python train.py --d_model=256 --experts_per_token=4 --d_expert=64 --activation="swiglu" --moe_layers=[2, 3, 4, 5, 6, 7, 8] --normalize_top_k=false --balance_bias=false --lr_router=0.00105 --vocab_size=32768 --optimizer="adamw" --beta1=0.9 --batch_tokens=131072 --train_tokens=728600000 --dataset="wikipedia_en"
Below are experts of layer 3 (counted from 0) of a mixture-of-experts language model. Rows are named router (the router's row for the expert) and show model dimensions 0-255. Each number is 500 + 25 x the weight over its row's rms, rounded and kept within 0 to 999. Numbers have three digits each.
After each expert's rows: a language model's description of what the expert responds to. This comes from a sample of Wikipedia text that the model never trained on.

# expert 40
router:479506499477494502554499481495499489505506498496511525527527488466504536491488472494525534537505526501500480483488486521535543505475453516482452514491455480494516455490511523514511494559491518471508529503481535533517547544512478478521474490481491481467501489493457484499540506486483482535518518490511513529548511505495550493519527464509500483490511479510481481536454524493475471478499495470467508537528504487493557500490477521531497479511560499488471521475525491474480506498466488520499487545470486476528544495469494489494513486460546502536476532478513518505486490543557529509503538469492517474441498457521508492547492522471505517512517462471522521456509483492536510486487483517492488480484520496531486511497563557520524467475469507501492540486555462493506437499466537
It responds to: Commas and word endings. Commas after dates, numbers and clauses, plus coordinate symbols like ″N and °E and word endings such as vac-ate, offic-io.

# expert 33
router:509508537502507487501485456500547519507484476507483478523494549536485457487497514485489480473496454510499539527531521527463485500497491493518507530470520491504492519497465462532461504480530483503501509532515460518467501538476468486474488524497505502523487442516470477524501521498538520474486511495475515521480492461513502477528497508504482514529500533464454519500495523499455477481504512531524453449468546495516496519521521479496530515545490520475485498479485487474454479488463481504529512494555520466516519508473542463484481536540479502484476468540495504473527537500470503524501501527531533528494529527478522469448498493477483470478451479535520500514499511516521463490522503509451474492496524472463511480530444474514523520522520466512547498537491526466450552536515453
It responds to: Articles before nouns. The word the after prepositions like in, on, at, plus digit pieces inside long identifiers and postal codes, such as 5460577.

# expert 45
router:511505531499508487506487464502548522512480470504489478518482548538486457490504514485489488474496452515499536517532517527459487499495486492522510523470515490504495513502464463532458504479531481501512523528511461520477499531477466481485485531494506504524483438521467474523503519494530519475487511494476513527485493459502499482542490505511481517522499533466452513501502521501461475484507515533527458442467549494515490516521528470502535514541491518474487508476485496474455483482465477510538505502555518468520527506471539459477488538537484492495476469540498503474526539504469500525500499526528536530494523519484517471452505494474475472480449472542518502516499514507517468500521495504455476494502524471475508480531449466508525520520520463516547494544487521466455555529520450
It responds to: Year ends, table numbers. Final digits of years after 20 or 19 in tables and taxon lists, such as 2003, 1903, plus score and statistics numbers.

# expert 7
router:503456490488495520502494477478528548477482538517503483527525507558510492504450482540490470512482492536520479498527491542464478461536489479487459526468490526465516519473467519493514473465489456492488495519475440525492488549483501493494532514529471464484507463493502461503523526505505505479489492429478540553513497516492498505479497468494517537502488502479504531521484504518451477533490526545485490471472516493491485526536532466493528505532502511518533514495495470481514504488509495541509514510538503488459494493463550488494529522520508498503490490542469518495499540485488474503500469480519520539481515494477538522478499517502498493483478471524512503524440540553530492470512507542494494503511496467464507471531497493559497508463510483513529477574473532547471540478520494
It responds to: Name pieces, possessives. Possessive 's and apostrophes inside Arabic names (Na'im, Sa'id), plus later pieces of proper names, e.g. Al-ito, Kir-an, Swindon Town.

# expert 27
router:484543534460501474526509475455490515517479470473524496535490557490529538479488452527467507538543489504521513519488487510466511525513452523489511526483451500528479499449488501505486473469544531481487504523498531510474486527490482501475446510535483499451518465574486511506519462503516525475523488513514507489506513439467522482534522493460469497484481553472474520498519539454487507483514495505523485505486486514514471485483522517497536483491502523505487522526501527453492496458477469470509527463528489481504537499450529484478525486493514493488483488522507531522532548492526479506502553548489505513516492454512533523463522498487485493502496486479537500519548460461498530464528486504487528482511511505464494477485552541498532484508472456487495507529487467496501500509493532
It responds to: Year second halves. The final two digits of years after 19 or 18 in birth–death dates and office terms, such as 1926, 1919, 1925.

# expert 22
router:479517466537553497491511541522474466503513541472478511500501489484491499478461521476471513464476494423502493513449509504522507517478518490503489520529532487475528526445516488496483514471504493517510512512463510473463500499512491467499489501482471502505473508453516505492477506526474470499461521452508493492486504525514457528456486511492475526511463484476524442492508512527482563519518513508489524516528476518486525476463461450507469528500544429503512511506494503516532456477479545468485508498482477539498453467484512509502476499458472485519523516503544475543452439499482487517497516500510496471507504471508474484461470514489489521504524525482453486519472475516484480511486521487476497500480502451468495466501481480482470519530533504522464499532477457527550486509522541
It responds to: Phrasal particles, role nouns. Particles and nouns completing verb phrases, especially up after grew or made, plus down, out, role, job, lead, short.

# expert 11
router:505494519479500485501460453504542532507480479536480473527495532567494478512482518535480487480497453532521485498531529545460487507505486499490517527494497514472475518523453484500496495490513479492522500517506437512475485520481464513476518517516512481516491469532474467524506502496504523473484494472466508525474510488512510497521512510526453541488519506490486520517520525469461468483473495527533468451471540527485520531533516474497506515519498557490513490502480509482462465488463493522519518496565525468484486522461539489490518537538478498504483477544505482460531566520485482524506474518533527516501510516494531465463515495493487478487485492535520493499497535560522475488516482543461494505519496479463536481506469494497544512487519464487530493559500500515446563526485470
It responds to: Name pieces and places. Hyphens and spaces inside personal names like Ko Wen-je, plus US state and British place names after of or commas.

# expert 38
router:452517530498484489468492514484527500502515517494483503492512484575446495504535523452503536478465464495520518507478508519518469480486529495475522499492497466496491503493506490494507520460525485500493508514494484503506529511475493453456463502513488475502481471493475530503508558466501481496491488502475529478455529508515529476518451509502472509502516517508488521533555494505452448510484470531481492494471528494488479494474524437496495538529548473511460522451541517508541504483545502526485516522503511547515478482469517492516500536503500452537533510468568465444496483494527548560524467539500466471483494535490495485473449553486494476476486489535520516504480512503537515476468491510479520510509513534509481497517482486508507501497506516490494536503504530455523540506521512
It responds to: Leading digit 1. The digit 1 opening comma-grouped numbers in population or elevation tables (1,260), plus adjectives and nouns like central, civil, public.

# expert 0
router:517509536493512489506478467497544519505474469508481484516496555532488460488506530484481489469497458513494535532535530523454490513494498489513506528469514489505494518505463461527458513490526490501501510533503455519474499522479468485470482527509506503520483437516468478533503516497560520474490512497476511514479493452508504475519492494499486510526495531464452514500497521495451480478499508527534462436455548506513505521515515475498533513542493514483483502480497488466464482481458475505525502499554530473516513515465523467483485534541478499491483465530495504477529538501469501529501482533540533532485537520480528472453501486478473463495456479534525505513502504511524469488530505514460477485490530468472522484530451479501523517518518465506537499531498521467446548531505460
It responds to: Prepositional object slots. The token right after in, of, for or a month: the, a space before a year, year prefixes 19/20, e.g. "In 2007", "the walls".

# expert 43
router:501507503517500486493479437510538513517488470517462493484475540546447496533473540531502485490517480490486511520499503523514490530508492489504517529480477516507493519492457443520478516483538472492480519543524484505526478566468495473518477534497526535528508427507464490520507537523521504466485495510442506503487487470516526491528511494523478474528470518480452496476517493483460474482515524505484462449481543456504504503501516520479499514523514503492478481478496515467499484476484474520558491494539525493524528519504527492488514515530522480448474477550486512518521498520483496521499475497525501509495540519498514488478512512471469463503462477535519518500507523495558460536505489548443467477528505506459518493528461478539524513518532490519533524511478512455471528528515459
It responds to: Commas, conjunctions, prohibit. Commas, and, quotes and parentheses joining list items or clauses, plus verbs of blocking like prohibits and preventing.

# expert 47
router:517522542488499491502479461499536524493482468507497489515496548537496465492503523482485484466496450511497539535537527527461483509497495483519510534469517489505487518502465464527468501488542483498502517528508470505473498544487461483479477526501509495520478450521468481518514507493567529482487501489482519525490495450511494468520495497493472520532492535471435513496514514489459472482509510524522466452465548501520501518519520476517528521521477522484491511487496504473447488486460487509546520503548521471510507505475551468475482531539482507488483473529496503467527530511480492532510493527527544529493523514486522466451496502473470459483454482546522505517491523509529455494528494506483470498501524463475501478531464473513523517511516456515546494533497511468451552529523471
It responds to: Table cells and Cyrillic. Cyrillic letters like м starting Russian or Circassian words, table pipes and numbers in stat tables, and scattered articles and prepositions.

# expert 23
router:524505517480476470553500458478508467462500476525488523508485524484455510504524481527477472535509448481509504475535526491508460479477508508493491481459473496467493504478531494493542529503524519513518480484476530513466527553526475476492467498569452527475526492489479463516515457495500533524518487505515514523495515473549503524486495516500461510475489515473489545515521553486452545492531497473473478508502519518453500465494485537528532488485570536499533497506470485492481485497523502457501495489490527481492482475480539499514508506517478482498457532514449511545494495476511457450457508516529501457524511521489483526506525472531523525487489477513528456526524489478537474491490490512483471476506496542484504555510490482500539472474457504513496549507518500500536499510471523
It responds to: Sentence and date boundaries. Periods, paragraph breaks and the space after a month in birth dates, as in (July 15, 1828, often in biography leads.

# expert 48
router:549517536480529508522460473513538492483477444505469462472473515542486488519486458488477505492515454542497507514548533505454454505547495443502533534502516498511456525482450486527474503486522524484544511478513494492516501517502459506508476543536527496496486461507470534492488492474486524508469477503501533540498512466523476524513487503492456499502509524491477544487483506469473471466516462520484474466473526477525485519480484496546507510530497535506476501472501507501463475476451505513522545448527509474527498499494521480517491541549478479496494476535532516490508520493488502548472470507514515513493524527504530485468487494489473512500464497499533530546472463540509445452543503476478483501510485496468490475527500496517546531474511498503514479524514482478476527516510463
It responds to: Space before numbers. Standalone space tokens preceding a number in tables, semicolon-separated results and dates, e.g. "; 11;", "May 18, 2023".

# expert 19
router:526479499470498555468455480449486476562513528478492479493516491469553506503482465468526497452496515535474526534474502504471487518451484511526488486448511475514485518535462497498487462496437519478491516526487501540466493449481503506496499498505504461520452476532474543513524520481499477478469468456515481518496494445540505510460507451481490500491508523507475500527493511440509473479522495507486497525490485512505492488523558523534503474536481523470513506501494463497486510499497523482479449485498518510521474509494551492469507503508476551502498510477525515465500474501505497519521475478474509545496504476456507478505531502489491523472457522548546489498549501486520558508479490524497534504512493534501492467522519481475488470476481455486520521536496532487507478524471472
It responds to: Abbreviation periods, place ends. Periods ending abbreviations like No. and Pos. in table headers, decimal points, and final words of place or name phrases like Massachusetts, States.

# expert 15
router:508507544489505480496483460515555531502472472512488479528492550539483455486498531494483499465488456514501530529538531525460489503497485500510503538468515495504494526505468466530457505482537482498505522528504460515475495539486470482480476529501512496523485436511473472520499522498547519472479507498476506519485494461510493487535498508503480514520496530475463514508498517500453477478501510523527461451469546502522502524522515466501523521527486520464490503490490485471452487485462473506532508501553524472518512508477543450474483539539489501489484468536498506476525533506471486514518484524533541518493530524487529467456509484475478479472458481548514501511492523515518464492521506510457476488499533472476511484529462481514526513521516462518538498545498521476446555533519459
It responds to: Number pieces, name starts. Standalone spaces and digit chunks before years or coordinates, such as 19 in 1976, plus first pieces of names like Philadelphia, Tokyo, Han.

# expert 8
router:513504543497507488498486467499553515499478471511491482520494550538487459487498518486491496466498450523500539524535520525461483502499490494519511529476513496501486515502462467531468501483533482502508523522505462513473494537487467479481483524496504492523485448526469477518504513490528523479488519491476512519482493457507501482526501512504483512530498536466445519504499518500452476479506513533517454440473553497514488519520519476492532522538484522473485502490494493473449476480457478502537514497558521469515517509471540461475484535539483496487480467546492497476525541502477497522511494529537540528496523518488523472450503493476481477479452473537518500516493518504523465496537498518458477496492529469470500474535455478515527515520515469511543494542495515467446552531517456
It responds to: Function words, table separators. Common tokens like the, a and commas mid-sentence, plus table cell pipes, blank spaces and surnames such as Brown, Jones.

# expert 61
router:513491529503486479526487491491510545500461505504489489521527507517524475461501473529544457498514499543481501498515501515522508513539481532474505534508514514466505521506462511528468454482476508509501490516495440525486509494506462497466522501501523457519456483497443495498503487436546487471478484481518518493507521485514494514535497484473480538505521509506491476513479522494497453474452461528522463486508526510518476497517520464503513488547536533491544513494469473510479466533491476529504531516535498467448538530474505490504526506547502515545517472563495509459523508519471460516534500516538498528498515518469555503497485496476493484483507455520542486538541524526459471511525446511480536498478468444479503463495462479512506501515478504524498525519516497489468511472464464
It responds to: Title pieces, honorifics. Word pieces inside song and film titles (Every-where, When), Mr, and opening parentheses or numbers in music tables.

# expert 44
router:492461486523550487528515493521505506536506470507524459487467541521525479544510557527470489508491456527520496515496483472541468520463506454489509540522536519447483529478507468526505527480521504505516509485509518490488500471487482485488517488489470538511525523463559476515467483527506523519488516514477525494487500483479454504472537509524489511520456489513518523465484467493495537493510505472555482497460487511482514467506497521501513548456479505517516495501481481495508468520528497504516521449492473471533501525535507537546525531478466474474526521446458524514515493464449485465509466526490525470530512526495480510511503513521506500530514482448474496542487505495475518496455511479473503495539461507508552514486474469484522526498536478524517456485471449521532537500513508
It responds to: Numbers after decimals. Two-digit pieces following a decimal point, year prefix or colon, like batting averages .360 and heights 1.88, plus place-name endings like Wales, Rico.

# expert 9
router:488504549474554511531478499538464548518470497478456483530487530478499505516460433502493508529523508472514489539511479538448500489529462493476530484471481526490472526465498531496470483492498499452529456541478471504491478459488499490506499479535509499476547489495520483501521528530534510477507505522515557478507493463489497528471538482484494516519475523462518472504508498469533488472490492501487525495528486488513493498497492458516513488500450525560486477485480552519518506485499490491547534467498501485471512526494481524481530517507507528507458515447487490535495516469472500485475507485498463520484528467504517493477476514479511463532491517477515516551498427525503480444527484484503539497522485496459514471482498490486555533495497511474490481545468512528509517453489528
It responds to: Decade suffix, place names. The s of decades like 1880s and 1870s, digits continuing coordinates or years, and place names such as England, Jersey, Europe.

# expert 24
router:473490479485535527511506502492503501515491494473483468479478459481519490520488531479450499463492503517502506485502503477525507538492499504520519485510501500461502445506527482558509499513493481501493485525546530486510502501460515524498457485516468506504493524482542513532526499535516553541561515547498501507511464552465514500505551528529509467546475495542495484452541436521496507504526503456526497492494479478496510500515499530507473538474447514504504478482512515472547490538514469499507499468471547483497529500547468505537515512474479495471538532495466492492529490455497482495481497533481532487514519541504515520512552469513504504539525447491507477452442502506517504505482528462510456475492467510548523496484490531485514517513479527508539501445460506483501474513508503
It responds to: Attribution and line starts. Sentence-initial "According" after a period or line break, plus table-row-initial pipes, "told", "tells" and heading markers.

# expert 36
router:531532465502482489483496521533480515499543532511486461464504436477528524504521497473492544521490496502475510509519467533550478466470525510466484542531511475497545498511516500515518509545452518514533507472498524521513535507523503478508443462478516517525497495462533501493474490434484469546507485498478516524520467569537508527506517491500513468512482467517482482535466461511473473513527492469491505506491524513528516488520496528519484475487516489500508477487548527487527496507527531481505535541480506551498474503498502499529510476517464527477479504481494505532433490472506515503508453457467505474517521495487520528500477512539503506509516471499530512446493458493500514519482521506498465452539506514547504495482508502464482519512516552532514545460517468493469457493522499
It responds to: Mid-word and preposition pieces. Word-internal fragments and short prepositions after brackets or quotes, e.g. 'on'ce, bit'ten', rev'ise', anx'ious', "without", "with".

# expert 62
router:531501531513485494506501458486550522496472473520513479536495539550475467484486529505490490489497467524519516527513538508471492493477494503522509526497511480501482523507462472527460510484521484498524528510518456500478501553489465484481510528480508502511487473514473473513523509505541510473477520489481497524492495473520501499546496508491494528507511514462459544518486532510455470487501507510499452444459539515512515538522515464490529522552504516458490501484480480484462473495464481515528517488566498491513506521491550485500494535542504504492479460543509513462523531525472495516503473534549529522495536520487521483463505495485487480453461473547516494518484528523528471491520502518457479501480529461466521483538465482543506502503530470494532476528508521471439553531491460
It responds to: Coordinate minutes, misc. Two-digit minute values in geographic coordinates like 51°57′, plus scattered the, of and words like Party, Port.